Experts of a small language model: vocabulary 4275, 2 picks a token.
Below are experts of layer 4 (counted from 0) of a mixture-of-experts language model. Rows are named router (the router's row for the expert), down (a neuron's output weights, with its number) and show model dimensions 0-127. Each number is 500 + 50 x the weight over its row's rms, rounded and kept within 0 to 999. Numbers have three digits each.
After each expert's rows: "comes before" lists some tokens at least twice as common just after its tokens as in all text. This comes from a sample of Wikipedia text that the model never trained on. Tokens count by the router's weight.

# expert 3
router:460446497421591456545556515508574498495452434443482581456538534488468536492483488468518494463536467499429465548524528500500434560467526529421485457453563503567466492455586530501606487423525600412569520409550466513572569524415496532545482543545377492563530521438454486405528547505479505560412544476449483524567554603498505505525450593516560473469388474520563401480504532482534549528565
down0:528435554521425515522435456498468458479533541470524473482509499509485427526443486482487464431481597472574602508545505471534525571593481438497384582528507497520455529561563446437430498541474450528486384559457587457449447480465492517411460544434516506503485534569540452630443605530518658551525516554466498535550608512495484480516492422557547555427518522468481539520454468491463519506440
down1:512488459542455561427509427475506415491501599449613556538489530552486548557573428544518477489566504449561546565522512497460466478522456550555583460559450488620340486438513497398383462523558525502504513497540501555535512481508434548512522519536437506504435452618468493468527516475509481547507511585578476407492470474428487525554547588421532426486510484479534536559425527498512498545559
down2:503553529512450543458476502477484602516487503498477558516470512496520559421427487443493531523432620444492585401547599446543478501395541539462528446507486512493556488503469489484393586446554511528526537548484434542480428595497454481519498441572553557438475399471487494548461474521464440489503475485482484508496423495396565669508519475548496535502470493494476558566657436516527536532495
down3:575399540466523524468523473549574519490464438524550520474406480484551423574477446515534546412419389503479570537452496502496548474569472521494539508485502487470509459535506445505623646559511532445467556450463554450552470392462402543598430526452535520516459429489483531494498487493457492448583523454474562480496468415419525432524571502463512543461480475488469469428549469358470486491504
down4:434565497531504525465400474407484589529480607513509537519498547532448476444561545611456502533470474549500577479573463474557425620418513535539543516471501500465568445516425504564433529571555486434519597518506460457463494604600539468516512433481548498516538467487574536419525430530539436473585438493486554467459437435455486502441545603451492447460499418460548466465515445499512443497491
down5:481475485531469444525522468468549432532565456480482597493496545464464455498463502447475423473450456485577467505519433529571519490583513547539411491492458552413527526446445480510631433470483607552516585523507506488567485530512552436486481501497397502501507513585509581624506466442451465578390446466483438472543469542480459493473468554576511549600526436539498556479577570465571515617548
down6:511495474491496529526492564541583549509464473412497509472476436511474453561548479477443579501488437529524530507477598551485417485493431514460510470528489508499435520545489508457430512514477472447467539519628605442480525424533515482504508453567543530463472472399398565483409383595487525514400469563543485382510493424543463405522470448443569542435439497510487476586405499498613542497511
down7:504412506565543482603460502532476603499554446560576460442527463524581514498486457500505449495514548501499462500602539510422502495400566553494502407403496593536456567488460507593453509461505472547440577515521576476486471495575527574449547482529438498568448619598522416548447457475519504423501442535542526447510494477472475548469422518544515414524599487500472441543482586498497458584496
down8:443450460478492480507466499493492507492457511580476447538485501553501524474534443483510552353419538479464487506569510435509481496520546479519514480476593463558500574487522509459476444488496461516460466593369481518488476612515443482470523541506667511490530549581556530434457417526496508448529498561419488578543569597544491498563446539523478507575371476580552455478515598509375504508507
down9:500428505500453548508453491570578594500556486471488521382484434532481442554518504499484461583478524513468466472506465476458541530540528390480484506464506523553478455508503454559499477464448585517578492511562540585540607606453498498528424513517506498460480612428528529430440421495556463571513527487480527507535524466505438607481467555463441423605372484551427525457580450555582554560467
comes before: "-", "|", " a", "=", " also", " •"

# expert 12
router:488458543476473481495532431455512567562571461577505495375547491518459491403437537502563507468470548470426448471510586504481548470490472486478426486539398495508580530509513508453500485550463456476497562434428501585598513447576548564558466425505599402477502587504510571526446457505568512530604479505486513528530552455513485514530544391575580527467577434541590577562487555512478498432528
down0:457463542484569492505524533478541551586474496526427500507543465402513475455438554442490482528539535547395401478504500627577467554550531515483509542623510523462616557519417560472472517523404490567449498432469445385470535457530583525468400502480533494512479458509501467413507518479457492444564410497538446482541536505505448533505528520495498434454571454434556527373437474534587527518502
down1:536494493513459491534538463520528523508485493513503597403449618418526510530500451465468677515512508445451482527499549525469479448507524450593554495494479511459576579427477516525506503488455516565396541408488543490466456421416442435488400487464504426504483459497491483457516626601511496521578564525602509521540515485529493439515590496503536521470569415444496479431431547502544495578436
down2:463534485559561460356471539504600487503534502520553523521539472541525456470548530387464551453556535578444462495542433434501565573528391386466509501550502509462595474416506455555547472469525484430476509548463524409496521493556499571493497450559601523475522497410545495464510565529458479446459531507390422469468496496440555565487428476475569470505445510467448588572593509506542544469546
down3:448489515458516478433520487480500531392509513443410528526479460593545412512530575632402578511507485453571436497487561483553432502502494606579510517429547509412490564488539551508419482470501514531451579530555524455543485529531564460518494479503474542465478553520503475429505554566529451491565551435468501527501494465576497404467443495485447479454442481542490338409461531579522423572479
down4:475471525549516469565415458505395482419530522448544457428591443573530523509514400464436559453507521461505543542471588411550589538473561456479438495479508530483496493507558554445507383467402465420481493549504539472620518544477547473560592431425500585490461494565482550464444417460477498422495429460540489511525548519569540426529449532451424482567500446422501478472476455529503462451495
down5:538522543542598537414529440439547501479504510478471587574563503525509502587479519557441531541466499485533510510463504567607378577536485473466558412457426529549441508483484544495453501519510504533509488442554495515467565487481378474537572392449451558529499477564420488447602510578537489535492495517422524531403437525524431470560499536493477564496458600475417469493402464576472576462534
down6:527551475406512485482524550499474427547460522504517515455494517645474593530438404498422525480469548532516524496451428522496410573509437420448536462509438476538386476528561448454527448498495504451513394488497567502520472432481555452536509514366418559522543509396532498432508500513450489488449562567513465432449461521499510552458458472434445511429463480567379506426495543456586517478552
down7:474529569445508513521557485543518544490497558501526602558456553538494509479435482548433564466450478562437451569466568509552508512467466416495485488502427444592561568510423442437519590503475568549478500510510462527477531413605467488470486474570469357509535457628501556517497482494522470543545514545535519390444441401542414527506565443514551521529592463531498537491488469428584570496430
down8:462497464507591523462478461379511489494462467520569477532439529529598565562579440514502568539503444505529498519510439592498495557605541527506445511381477526447407476512563555506468376507508531451504601582516533415534497442481553448433467510357487679509449527492574492459512478508518473521467502467465491488482480543533527533534523536505553463406503517500483540489500436521499452586462
down9:510584456532530535478506480519492470470544492460478463431551536460443378462458564481513497447490502458499481513472514443480521568515466505472502478492536360491642536505469493508541538495528488534520523534413517481571543450600431449544480564518563458432547459492395511584493510432551512535408524466575534416562487418541466562434500484559376455486563506528583367450437515477574495477541
comes before: ",", " of", ".", " in", " and", "\n"

# expert 8
router:543480381567396535520513485540484482433445528448444516561410557451506512471587544524559431380474482467551483490533501463462526504481493587600593466545415528495459528465573461498490452393482539455455520431531454474515445539445545474425512553442499469429537524559480485570552577496497491467513482555624510540437515427476519409493454496464482521533447529568547473444493547589559495591465
down0:600531546469516504506525579492479513542461467538496480548430521552483481504573553481509537430482437475529552469487493512532525589618459470416468486528565541522489445492457517469510495541492423566512442466511407496474399583502563577423581526538451529434474516514545590550449544491472515465461495482550493375565468504552528488437526522527507533390494501479462558556561512425293528549509
down1:500485518490471518538490486521550498442497498537400492442521469418470611477526548518509470467549527520459440412470596546559494465502529494467518478484611516537530558535489574573473591581437487454548621468480420498448458505567528468460525546513390403462460536543533471523568431412574449570463476453607504500467498529509472596484462516498567496583585545522591516561580515498490556451558
down2:467500559605395443461512514517471535421512460570497550529560525506521424486481533490520432475532435516505531515422506606545566496481469465518500591504581541391581548513391541510445486452446568454456470491496512428448525521497520423503404502592539487452533488554543494461438461510507527547539535544624466433471472455471466542557489478511580573437519474418430496547522496476641512469579
down3:513573523503474524432460432439444554524443500405495476428534515536479491484499398531459542513516529517533585441453512468503407500589495490431397526538477549578540599501639452558485433506468447514387522554315474475476532508549540545592473524494490521501420501527479470465492530508539542533445474490494591526451530571546516531537533540536420548563465501537458568542462563562475481463470
down4:512446496538526512539517568519461524468408547444453452467508533533512539557507481566479560510493512551495549519484538404486408510445578531602509481504542474406492574419466535487388577491577512501511492468537603524386526575527445462469434491646453522491441557533476493536525511465500473525608426442565519549521540595420520441490556468479442549489551472532530497555586576539573562486508
down5:475425540446456494511528442474521463557508448425477513501512435652485340509471557565457423555490446519552507482517596544432571470484515458470465557587522539509462491530479529490458511416530454564518581510460457487579444518512461490471353560456474520552514556438519514500514516485497476506455507540431461413603519510621540494470512474451477494494519548556494570471489501421392486429549
down6:518440531488471519583523562482484489427498513539474521550470493493462531595515448497469545516512402464488483456517660488544467467523470601532630418483492497469545454498449514395437489516525541604462382431456562543436524474432464482500554456436513531546554548511500431488506507536458464500522521396463543492531465495617447601561507443530493451498497400538504468499466593571425536471483
down7:481419477451512549538514575449509473468590541538499612489507560385568534512474517492519450520524565444414500440515469484472464536503473517516507476461477466468551473517518409517532430527459549531539563465447440528516501433442444533445507556537519487584547533541583512532516455476407459522509599425460483451552483499415483524501526491579558417544545377512584468499445574336435457424507
down8:520523466529512507429518557468481454531447490462558474477381481569571518601495469586500465531458460564568480492488511584532491529491593454528493431578532495533478481520491546411527509584527507476490568548544438576522532532468548411481517463533488487493426534530343490600532538527607522552634506482538593474557502470452526479594494469417483480480516501452529567500430536482516467587404
down9:515489543496488473446503544562555588498453355462474453446518412427533539521492449509541508495430419459510539413572479442536498548602502506488545504532502458547493416516512454544497493550508522504554560476544534523575468507462443484547552519446462498517453496487640537653513448518453421432525424539548519449515506361580510451468526445435529583477504460501506468515430538429466491588539
comes before: " the", " a", " he", " been", " an", " it"

# expert 1
router:474438550461520527524484509466524488518429456478463531537615603613438604493505483473521525544535464436502507444539533529582441569403555475501467611494450480430456474537442551474462527514550462427545512596490521422426549544525518513525492563569546538484446516553464565465536413562505497489523436463402585502448473523497565491482567479509576451489528453493474448476569548452476484368594
down0:478495497570473461522535536460405541466591524425508476461510475532463528487566514466422533552578481475446457507446558500498596488537508519498467525591472515514548513373502477590445571512501524527458572479486541561461466448469482476532537481527521415507492532534606498396534566534552574486493460504417439509515605443484492527487502461454600531479442629441483505525437526570575600443626
down1:430510515422502433547512453432499452461571541509560516526454522622669491472494547529477431550466531449528496544484508492458554580486482464509457493577579428456580486513411512478402496407494431486571474548506510452464617529444454440390459454537617477527551592546513438568514483495539472474481515492541409467481492510412475435538476472457476514496557471477447506536483416491519476488536
down2:600580491596527453488424506490549457534491464438536505586419607447466376514439495474474505507542548583535505467512522478422530555501506553549549517533534494529582587457448454513526590410480517557381520487480401523408467465493545477440527503457521492531516480478452498483460499475466501366476489396548481445550390476521463487515543502446463491461479549420572564528592460507499454528489
down3:519425502445503472567460546465459462422543573565497566457598487549506476558514456473566561376528468557533537460467539447462521463510486514468531466505476432502571431463464426542527449682423483492529507455464452521505414469461549486551430548381568539504500581567485460457508484508446441544528488546501400520561528447479505469517475461556464507485497463440581454491473453492552399424430
down4:513511516468560481502523457475424615518487459553443456522473463538492551524468402517553584556596489527533441480494571358500505444503480441482479487495484516528559526480500437487487546464550498470605532454425557532560575526464540528559465552462470519468476585451494574542541527548552520492611460477450565513458540500533414464579589518496472449543515454477378573497505380528608561548458
down5:451502523575557485517541420552439529459523489528418528531485556493498540585525485475523453445473581435388534455493551566501455471496545587503429515511518418507502469602486497553561415496533508490510520493421489563546556569567537474609446407543532494472448427449493392431441449577518396473522480440525555392460530434539493493523534418420457532459541510426555508522517517432549531510550
down6:505452457475449492550506522475485536480546479485542467433527453476531442523445571546538520549491593490473531501547524490538520437576530518518580464416481498450619525459478607496505619481577493559468557538512505452523472385403483540501481512562446482459524505530425526523505571482386450482544497521424448466459522432491461337527470411554434529469522512510501606472475573475621436485526
down7:408479554501496421444477479445603528511544428484445513476482546437466503375495503516430453469487505430435490484563450501472419516390539483503523513506450532482545502518519571555405529461628520454456591412460466561566465521546516528542395455552542532421451470403532464511507430532433513466582488428405452404471423480493538538472537457478440471463450479528531436458520511519444464470517
down8:586460514558476477486516506577540442552527549522529499490498416526541492514474465458419544477557470515509538511457547564453502416577475593431495398462436469566556468605395461546503453451521522541500512387593535483333495434553497465471479538498580449508438490460544486432443497456507528490466568348499557488504454469515514543421461479462535468526519459459495531427437432512561500522522
down9:491611480495467603503523617502492513548451412474519445485477432512501560527566501549635520434527498482520477436458430460539482439503469537420547478542497554384513552572507527585542439471453423509535513465432547477535498529481484528431507553509439522527493394477470541502453434461443572479384502474396471435490532530474525502558553509498432536496523453428446461478527530469463550511650
comes before: "0", " |", ".", "1", "5", "6"

# expert 19
router:489546510451530472451558508437520470393542555590494433527510499508543519476501576500412486426422504548525470501431440512459511440448504495420450591490413481427567442504505500459453435576477447530530461577528473457568419500541488389462460400432416550493505568527513491441577448572542471494521411473523505490458485384554425515479495437457461476471407442506520505490419501518608469544522
down0:486477515545426536546500483511557551522581495494546528503487479557594564454500517556487450476519491509492483584529425509550540562535461455422472476496507501494508473580485517488477595518476484464544563597484460499462434519510449579505525550429469411464391352520542612510462547570458535518510404504380549457535407504558468552468466480548502430537610594494493507548555525492412469437569
down1:466459530535496491561441450516420424470503388481560470521581539569602477466544561517522550528388533578423470459496470567526469544506435427449418542488488527528436549475506446537449414438474460488522495502420470491556478479557480630472514523507562411463549531567387462405415442526461490499520514479526478443533461528541569494459488462501525550531460556481502527360452446446471444523494
down2:492576538525387401554491421396474493532521567516585543469470524452524468616538513483420504507463624480465426486412517490450562455486526443454454479520504590481527501557501516480374450415442517555478485529426509457401425540528403480494522474507534536397547537499459535461512547500498525495524454544510540486518437553536509563495440511446502496465605456476617483461521444535437457513455
down3:522474488623499584482472528519466590462563442490555492579447513532527495595630432451473590563491470454519526595499514522400529539495471438431470492507457583546533558517430492436524521546510456497525504537530565511413535527512576486442586449495483526498406532525483539530415523458516565506438492516465461456499530495580573427522459450499377551564462541508434562534596458456428530488484
down4:523530586422605520468499441496463497531450484474571433575458500562626499438549505424439490462539548544458443508426479500583534490583512514511522463532454477506430439405508526419545484549504469540518485509461492518512451579503512527527543510545535453528485453583508506428541527583471492400552523512496476468518363462500483677476489607383516490517545489442487529470471471485569564482537
down5:415505498472458522423512455578524511472438495538609482496488521448538534573498461501484529593467521408528547526486552507544445551521414546516531436464506509432485517503390581426475474527491476503522485520582497371473515485539469415508550449533523446484539443500532531484460434486438509466498494364590593485517595460442504512538585549467535483478565569489567420487550433538640444456477
down6:437477576606390415542490539393569443575547478540396481529536548486549455467466543475503452465560563548474500467577490541492507540438530505572530571527473538466627387385516471537528515562435536514467518585451488435543443558438587468556477398489426486456505566519551423482532546484493528512534535471522491400535527500524523584494537527491475516504456517518524542436471562531457533526487
down7:580523463531421546439483547562493515581535483476505523571479471522470435620603503451480504501461507484552569457572494565544479492433408482498564373519463493493470571476519437490352540555520566486391454469642555581458444478504516458490477464529482473418591469483509469483463487489480476561545503471502496534537527446539489473522515498518521471563566534551501543506510506425640542532419
down8:452417445545528492553421552540527534484496563466417574372508491444490491460506483581501516508538474536347485546549423497471498450487638568526594443548442561480578531546544533494482471547400473439468523541548507533479462553539545513507500478514539535539516634548528455582547536470464498491569492460527497542535500531600482489446391468448504491525523519460565459521405531556507474548565
down9:513478397477583511512548471461458530432548406520547524473501469443502501508552472448510435466485416543588564461526473501490409505577481455451546417493571465431493444567435545459467502507545508555468445442520482560471486531544587495426525499612478546453472524563519542554520516425517490447517388491485440500461439592447474637566463519555528482595527444557426591527480522515409446514484
comes before: " ", " —", " first", " \"", " S", " L"

# expert 23
router:538513539405448443470486556509541495523555517469502504456549433459494457523449492483444456509507458503528575557532606619456527477472467435457526435553522436443489469569518481496420475526561444528572435572469483460537625411513513454554457563457473472521542533422393491490454447542495383446413552491567543464468381535553513522470537615480461479476560481487476557524505399444534457504528
down0:521460523600530490528459437410600594459616465485366556432521474554467486487414553531483429419470558495484486538600479493490497493454580494487477529492524517518490409538566515533481571554432474474512573515371518547517438574561483623442415447484469504548474504540481505484447405478455425485410454519516461470507461438548492514549517506562519561515550504500506480427529430528475532455503
down1:533468463518535456547411498358566434537487519499477435449440573498512481437409487495483401473579529474556484569513476517475459411564471544526527489501500528372518554452495582438560508440417437518513481534553499511408500550426523435488524500470532598515547506472495498496539508438560505405524575471572464417442480499558521508506431600467504462478528406422526445447439419554515457540478
down2:509553451475539553483455550526547387452444466414608507451451563502515597529569442464490498414596473508486529484404520475499527491522502517447512425516552539559540585541461583567571508490565469554399510538553484432421510462550518548415535534462512549588482493560493558478542381446455512488459490533473489588535497549470497501535488474465539584521522524485461452592580474522370531504537
down3:518453472521545477465428588616562445592550513458524518512497539568432447484472506461614520441520484471465522518597543454428422439580353513517532452525539459534496507510473445510490470513482374500543519466491409508531529432508506499441502514494462432540526535569531558591546442486460479471485525558480514489487434561465429463548592521498563618477517448515485529550491471460412480479626
down4:562460507424450443520468594445464578481516451524489477380440439504479513497507415493444438488568421475514534553607462483556478450494461487543529458544571480552512511523427499490377570487514630525603547503499458537455467485492547453510531425531437450518469476514531533476460589562464368489570466520622483496490516480414492475597512530511440485568454455426558518523485498526522440476547
down5:581526507461581580555585482426445435540555526501406443528499483526435449597531474580462441559409546506493507603476552433516526501518450495457442543480571449522526549549521538376492520496492575482486482563462460524489502529479525429592434531580508494491474428508446448463534457472502430538432544471437593451546444403534482541428483426524475513510476501557580427436438571507488440483543
down6:476543503529548511566450544637548470524481560547543507471551490542493492514530507506549521445495379520480488584474504489377513553434555380511513531442526474569537543499486373510555480534545519562587597441461559488553468501440540544472403592496553418496477543558536487578454497472509514495405489517474497465526490517430568463428493408458530479485454542520457457539535525405408525420501
down7:485459516480454529404403463467474517520502527517493568448460440516522549455433396515512541462498549492543494554505492415471515532464521437492507537497503518486461467558483463493531417477463381404481493649421367569532462556536411539537549563443487507514514520453586474455522472456546488534535377542497499536416487584512459513417452503516533609527516487484446525546538475488478520464644
down8:498539518478527481503552471395480622509490483404507492453570539556514496501513417583498466419479555465453490544526488433455420411532411556538522495485544584423467511453531467547499529533493588519533517519492524608407437622510595571498507535467490474450436519505525535466478537540491502469406525484510530525547494431465498598421403557474488580536481503568387518556565441485532448472544
down9:498380454447502497485431494516455527422590526554436491415492541480532552444439597515488546503557521605430488492562532439496595517457518541546498461515481477525485502542452601454525540589434494543414559537496457466414429503521524498413522531501480454446583481504429479446494494466508425477549500572557551514433535418570419480557484407545560543529585524432513539438516518532595445445502
comes before: " to", " in", " by", " and", " on", " of"

# expert 22
router:479551580460500489474558436505461519453532512552612497461523454569503551496451531496517464616506483504523485490552469481499481556470499493448440541431553381567516429554509526604444538506516441542465478488484554497467515515519537446524463499515440488551506436442569519502411393437597534510483598501629544537531487614472549583520524423460438604533450459516441517580512493489387502443525
down0:464467403571487518474442454463516507418504493421567634425555592536541569597557504493516483450463531516509516496491429579458417428538530561496447478486514524444511490446583523540605510563598498493450522550525608535564452464575511533486481501425487414501513442543463465593547525483459467515588483435563532507519511519547480452575530439525486493556457573476513474505462517423474587412472
down1:508452488467546535596524449495531501527485541493380540466530450540402574437603534478445374488548478456552444436495570519445511475480533467533559492423498556415421496526581495383441526491513485496532511528536471510540538534459524495555575547569561436473514489481493386559489581495501550597490506474393471509493534500506502476516529482473407558445404436520543423491394519562541503494557
down2:511513590556520506492490442543546495523472496541504507388476484486495484416533460412539533496521535488402460506553463527581570618490549559550510458499519460479478522480491575512565546501549425536456470484462473500471573557491507550524527568544501443466549488512527520735470612439483481472511575519522419523462475500521499548499547495583477392513459498459539407428570604490523548502499
down3:532486535464532437456515526475523370521472565497426549481514622550619423467452491467485498446537462472552556523539430490489498565405499521554471604499526528592495531554508496527545511428529539493511507467545502437499487483550507530439449476475478478627551466587480523495442522545499462506475535485564480501516464462364543518483523489494491591543482579656422433461598462556445442466512
down4:507439474466621559432522483562497538428455555428549488468510479492479511446578566590480579474493405518492566460524445454454492536536500504463504575404533507534528538487467432453479545505555435444467557435646487531505496554494499510495579479541513552547535521451518506511492564551502527532622543510451497434500519625496611479454510528506398533541535467473421440560466537445408561432537
down5:554487439532526530521455560507500516509508437588514488573543518452498440570403520476492425393512424532556518529465480469471470510466475424469517549528618525469487515453438634447540473459465527527551460475429561498545572476478595509460428534411547449508440605498441533477508427585477427536546581543496423536452530373492455580548501506548539450524508524600454553531533515517517458498554
down6:495528395507489462475477530460526531487506564506509523565515536568501420488552502456531520492536530535540508447520444469474506536394395398463491546485653544490477425463560419548497477513538473490569534472547491515485490598474504385425486526550513572557496487460504529444511457502505554436503500481490564545513438629487551598531423571364481462562536524541513544542536429464398449501569
down7:514520504461533544433480547546535554442468477455467552396461533544468548519544557411471475458473468531414567550489530564456479436523491461467572501436483411445461596497589561576353548460529477577490457543558508532435476412476498439558541500505544462485484506588376429509504619491511503528569515493522519545374476543524446423424511446507415532517530514454538502445493485476527488535475
down8:488478573547466579536498498483492526549498480517425546529538527513532503385496513496436509537525552524446540401449445526579496528510590526457483503467534447532504481495466400498574478454469492472470429492366508467549558561371438505608460527465482431458539466457416636492554490562576544535534579515539512534512523476588443489431519450525493474514553518489475461378486459565547580414481
down9:553561463518485528438507503442412517519436486505434427542435582476542508602513502608449531562507528523460551608515587537596516523526472494530526496509497475462410473569426476426551446535414526490533471475460632568516521441506414507441518481538575525435476506459498529544429596533522375532527482561492455398588478493487470433448507434459464487487438516492487559401532531521507519471515
comes before: "1", "2", "3", "4", "5", "6"

# expert 20
router:489516528554592441490504502498574432574510541521504553502440416397590486563504479499452540517432491506429511531538519477453492529475546456488503440547523568597489564467439458459535528516468477485464494484465428565600518464564540481510472417509471610574463586459614498560521433612447568529512482495531427456426432456538449510474469500575441499415509506445448495540541422501429595426505
down0:469470500534465438457583550549477481542533487525444457520470489539480444508452494475445464504531473578571429554629430564465478577511552508490492631609488515465520487526612507466440549515498481490580477554408436434552515514528587470511452381507473472523495487589486519582498589547465470601497506541417494532478475459487541400416563484536554477489542530510504586428506514432552572518540
down1:617522600507484455502460458506503549564525502588555549482537503579456442493575408547446509489416479572535486376401598442552410496462502488491523557546545451512500454432527559481494494443476472567646511551536493560453500586478528453587402555454512510494413475470464474540466464529531506519535397453550519536510471536507439546490401520484520484478580444506496509418454520465494486536506
down2:562508481475409533392458595524401479479503516482514488527486521499434424476554442548482463488462516560481562570515430534418481561525504507534558424533501470479500377419552494528514466439583471455480458533501601449538540493514434631439500525434527467509587514566431477344456420464490477517399435466567503484511478578529508457478408447548484471482481543510524484517438554526484455483465
down3:465464533468468489456508487513502502571477565506588567524532566562499509460474547547493577547628600532461482473530525481520491475436537517478582551516507514508604489509516520519418616492437484534479512534398501480459541526499458509558448480524534580533442411490494365448519458569574489521486541467557486588513512473489459489444449532455472437428440517401453489465449411544463623529627
down4:538539595498520411510490447535481541548495419618462523494543494487498511469450534550481520568621510528492457489498489500558434465531439479530535543578500560487496420573523532550542357498474539496457476417392520447432502543490509532506456517474510409511462501491522557513460521532559458430501546437545550500602488581570511589591485529495481479490402475466601505461466519594434383472553
down5:479513499416490500587512466554507574447483568582519537529499388603425551457561607585537490565481427430490471513423551442487501412533498503523468505535512455476466570527490553519399545577556412514502502402583555467518552519504437437460488417531531467503505584518398541536458469508559453534511561497581540485511459470624470505531481451472543497544432483463409460503486519547548505542549
down6:449503486482446335358472528520497510445460479436494517556517515516550461529424516403512503438512585451528438492552484577501589512533468546476421472504516512522600489490583515411493510428436560517521558451509512415458535534462518415427534491372538517489507576614589498476471434489462511463412427506466469494502552506478489483485506537511511516536428566538449510477603474452510427519526
down7:455508453482490544544472488428515439477503504468523517460565537424445426448527518531507533534430512538527498591493543477442494448571431542491523487503486552527438514504542459422536566537471489538500413393491455504465629476437516516520457570532527490430523592465520437448471449514553566360510594491449524482487492477534430432569614537530535439417508433509443385514405533545495440550416
down8:546436491428522497399445475499550496480474428497488367459415492388478485522492451489493442545464468518521535559531524479478476403475458539551562498605468475612425526511491531404550414440453522543582519504394408518566505421582481524424601521591461512488515469513488481619466491451452488520440505448567501489447499479475481485588538538512507574486474470529595516501443495446505542526496
down9:517456500419557505485591498507466454507453489540490464513516509490440552418500523497487464512538442462496502581499405459489592494466482492518447434536481496524514467398505415553466521550533448617519507564631405421546524603576621473345478475475530481509527504469447479458502524432497445406482525574449508430535438419413520527516565558488472506465479428518522464475522500550474460591491
comes before: "0", "9", " |", "8", "5", "7"

# expert 11
router:423493480493614545495492446471523538455478472527565539495496438544489495577435537532548547629518662476443482518474554522539442474549574511499493475506503517547520515479402560546451445435560559521677532514608533497469508533591460509435492439523552508402497417541533498592510487488449520524466466500532486399498574453453599530499515557496515473483538482424497594489481485508507483491483
down0:546588535451518480395562502499516516497409515500485401465571557474548409561504525499524454518571450456523474564510426457498553567554411505495448598547471508449476498486521515524493456467480427582592519464515456451477540563434577523567466489527478482471563545509532567552546589604510562571528656454526434557469449500431477421494528488412501537498526596532498434500447463468531512531476
down1:413500438574491504489479439549488610510505476532547567542538550460542445585463563509552561445596534474503511533495536571532436417541582432475529569411524609474545417574545460582411505467486516522617521521430548452403496567559469483493597472449485435486475544517518480573543526453541497451448460505516488516528493542495534548427519509435571495464583541489484607543470455502439511477524
down2:541472457383515507430443471481513435428516594431503502493514555507553577548514531364473502412513416539472462559471452512506439535548580520486511454469471528509545529514384500554474586515455555440438541481532524410537487513471439577633470500481496563531518512528412477472528458528383507513521532448411519541553510485504573492496515506375468551450491497506601399529486498475546537440480
down3:540496489564564545477456616526481467567402487434553519419502481490581555560502445483567495515507566434519469577537498498452411526559476527504526548543466494534431539454484484514467377432530533500479407550538563495508549528510539550435492576512490572575585494499516577454441534560459561510512532538456466526526476561480530448591465425574426519457532563371464521403479476577492441558449
down4:559536566448463581563505507514467547529496517580468482522511441466393575528524466552540498507508537463494443598517459534528427453558468502569469515518443582495499543614568499453426422630561536422465389486488508554593490501468444464590496460562397483473606518476554474461504468555551523563497521482512585551441414388556527504548471479526577508492552469548516470516513469477545494465483
down5:429520498502476476513519449494408620583540556506399494564541512476517477447479547578401532532524441469527487409458485493502502596581557537577508478509436427519537461462504496492396514513542495458494492490626472576421509476460518468405515444544514499449404507483484490481512508480471489592506473501479430467567603405440518485491503517484488459575505551445514578442376490553518472548389
down6:508531418503540490456413487525451459473462382483500615495506527515534417449546570451496519551490533454541453562549532515393512464488546437515483345535477553463482552396544574505557432514600501495405586560525469500450488389620441496418603547462496562536527496563501525488413494568532482520466507538501494478546529482496522516504534434533513456526475483405481523539466519473507568488451
down7:563492517492485555539480510481512457456489459524512463481474467511563370566534548502452500484401472568480449551560509595382539548422511524497482528481512439538420488592512537434442462556561470641469497470506542495473433449563508513475632505478530478484563589554486473552464579539448528461492548469519512483492424428506547459513546385479574461504491481614546557470450544481589562446470
down8:580383478489454471546383504503669476518578530539508488461514457490556554577416552434464611535463553525481483570487526545500483453546454469501561483550567469557580518501430598514516502564458494532515544553539573517505452450587533522473546432612492495508596477489524473548477508514485484472454473535553490474511459388448502489481542538448469427566527416446555493413463535548551516511527
down9:401439527416484482522408484420509446529458541538480490452533535477541535410471487474547493493453549507389454433464523490464585436544507538520542468510492565499462493443469520459553500457446609482483511506396456411497528450528460532534518546494504413483523480491532524442464433551512453424457575460543525513485474524602571471402384509468437510528514494428470446409529546620358483477509
comes before: " the", " ", " a", " his", " their", " an"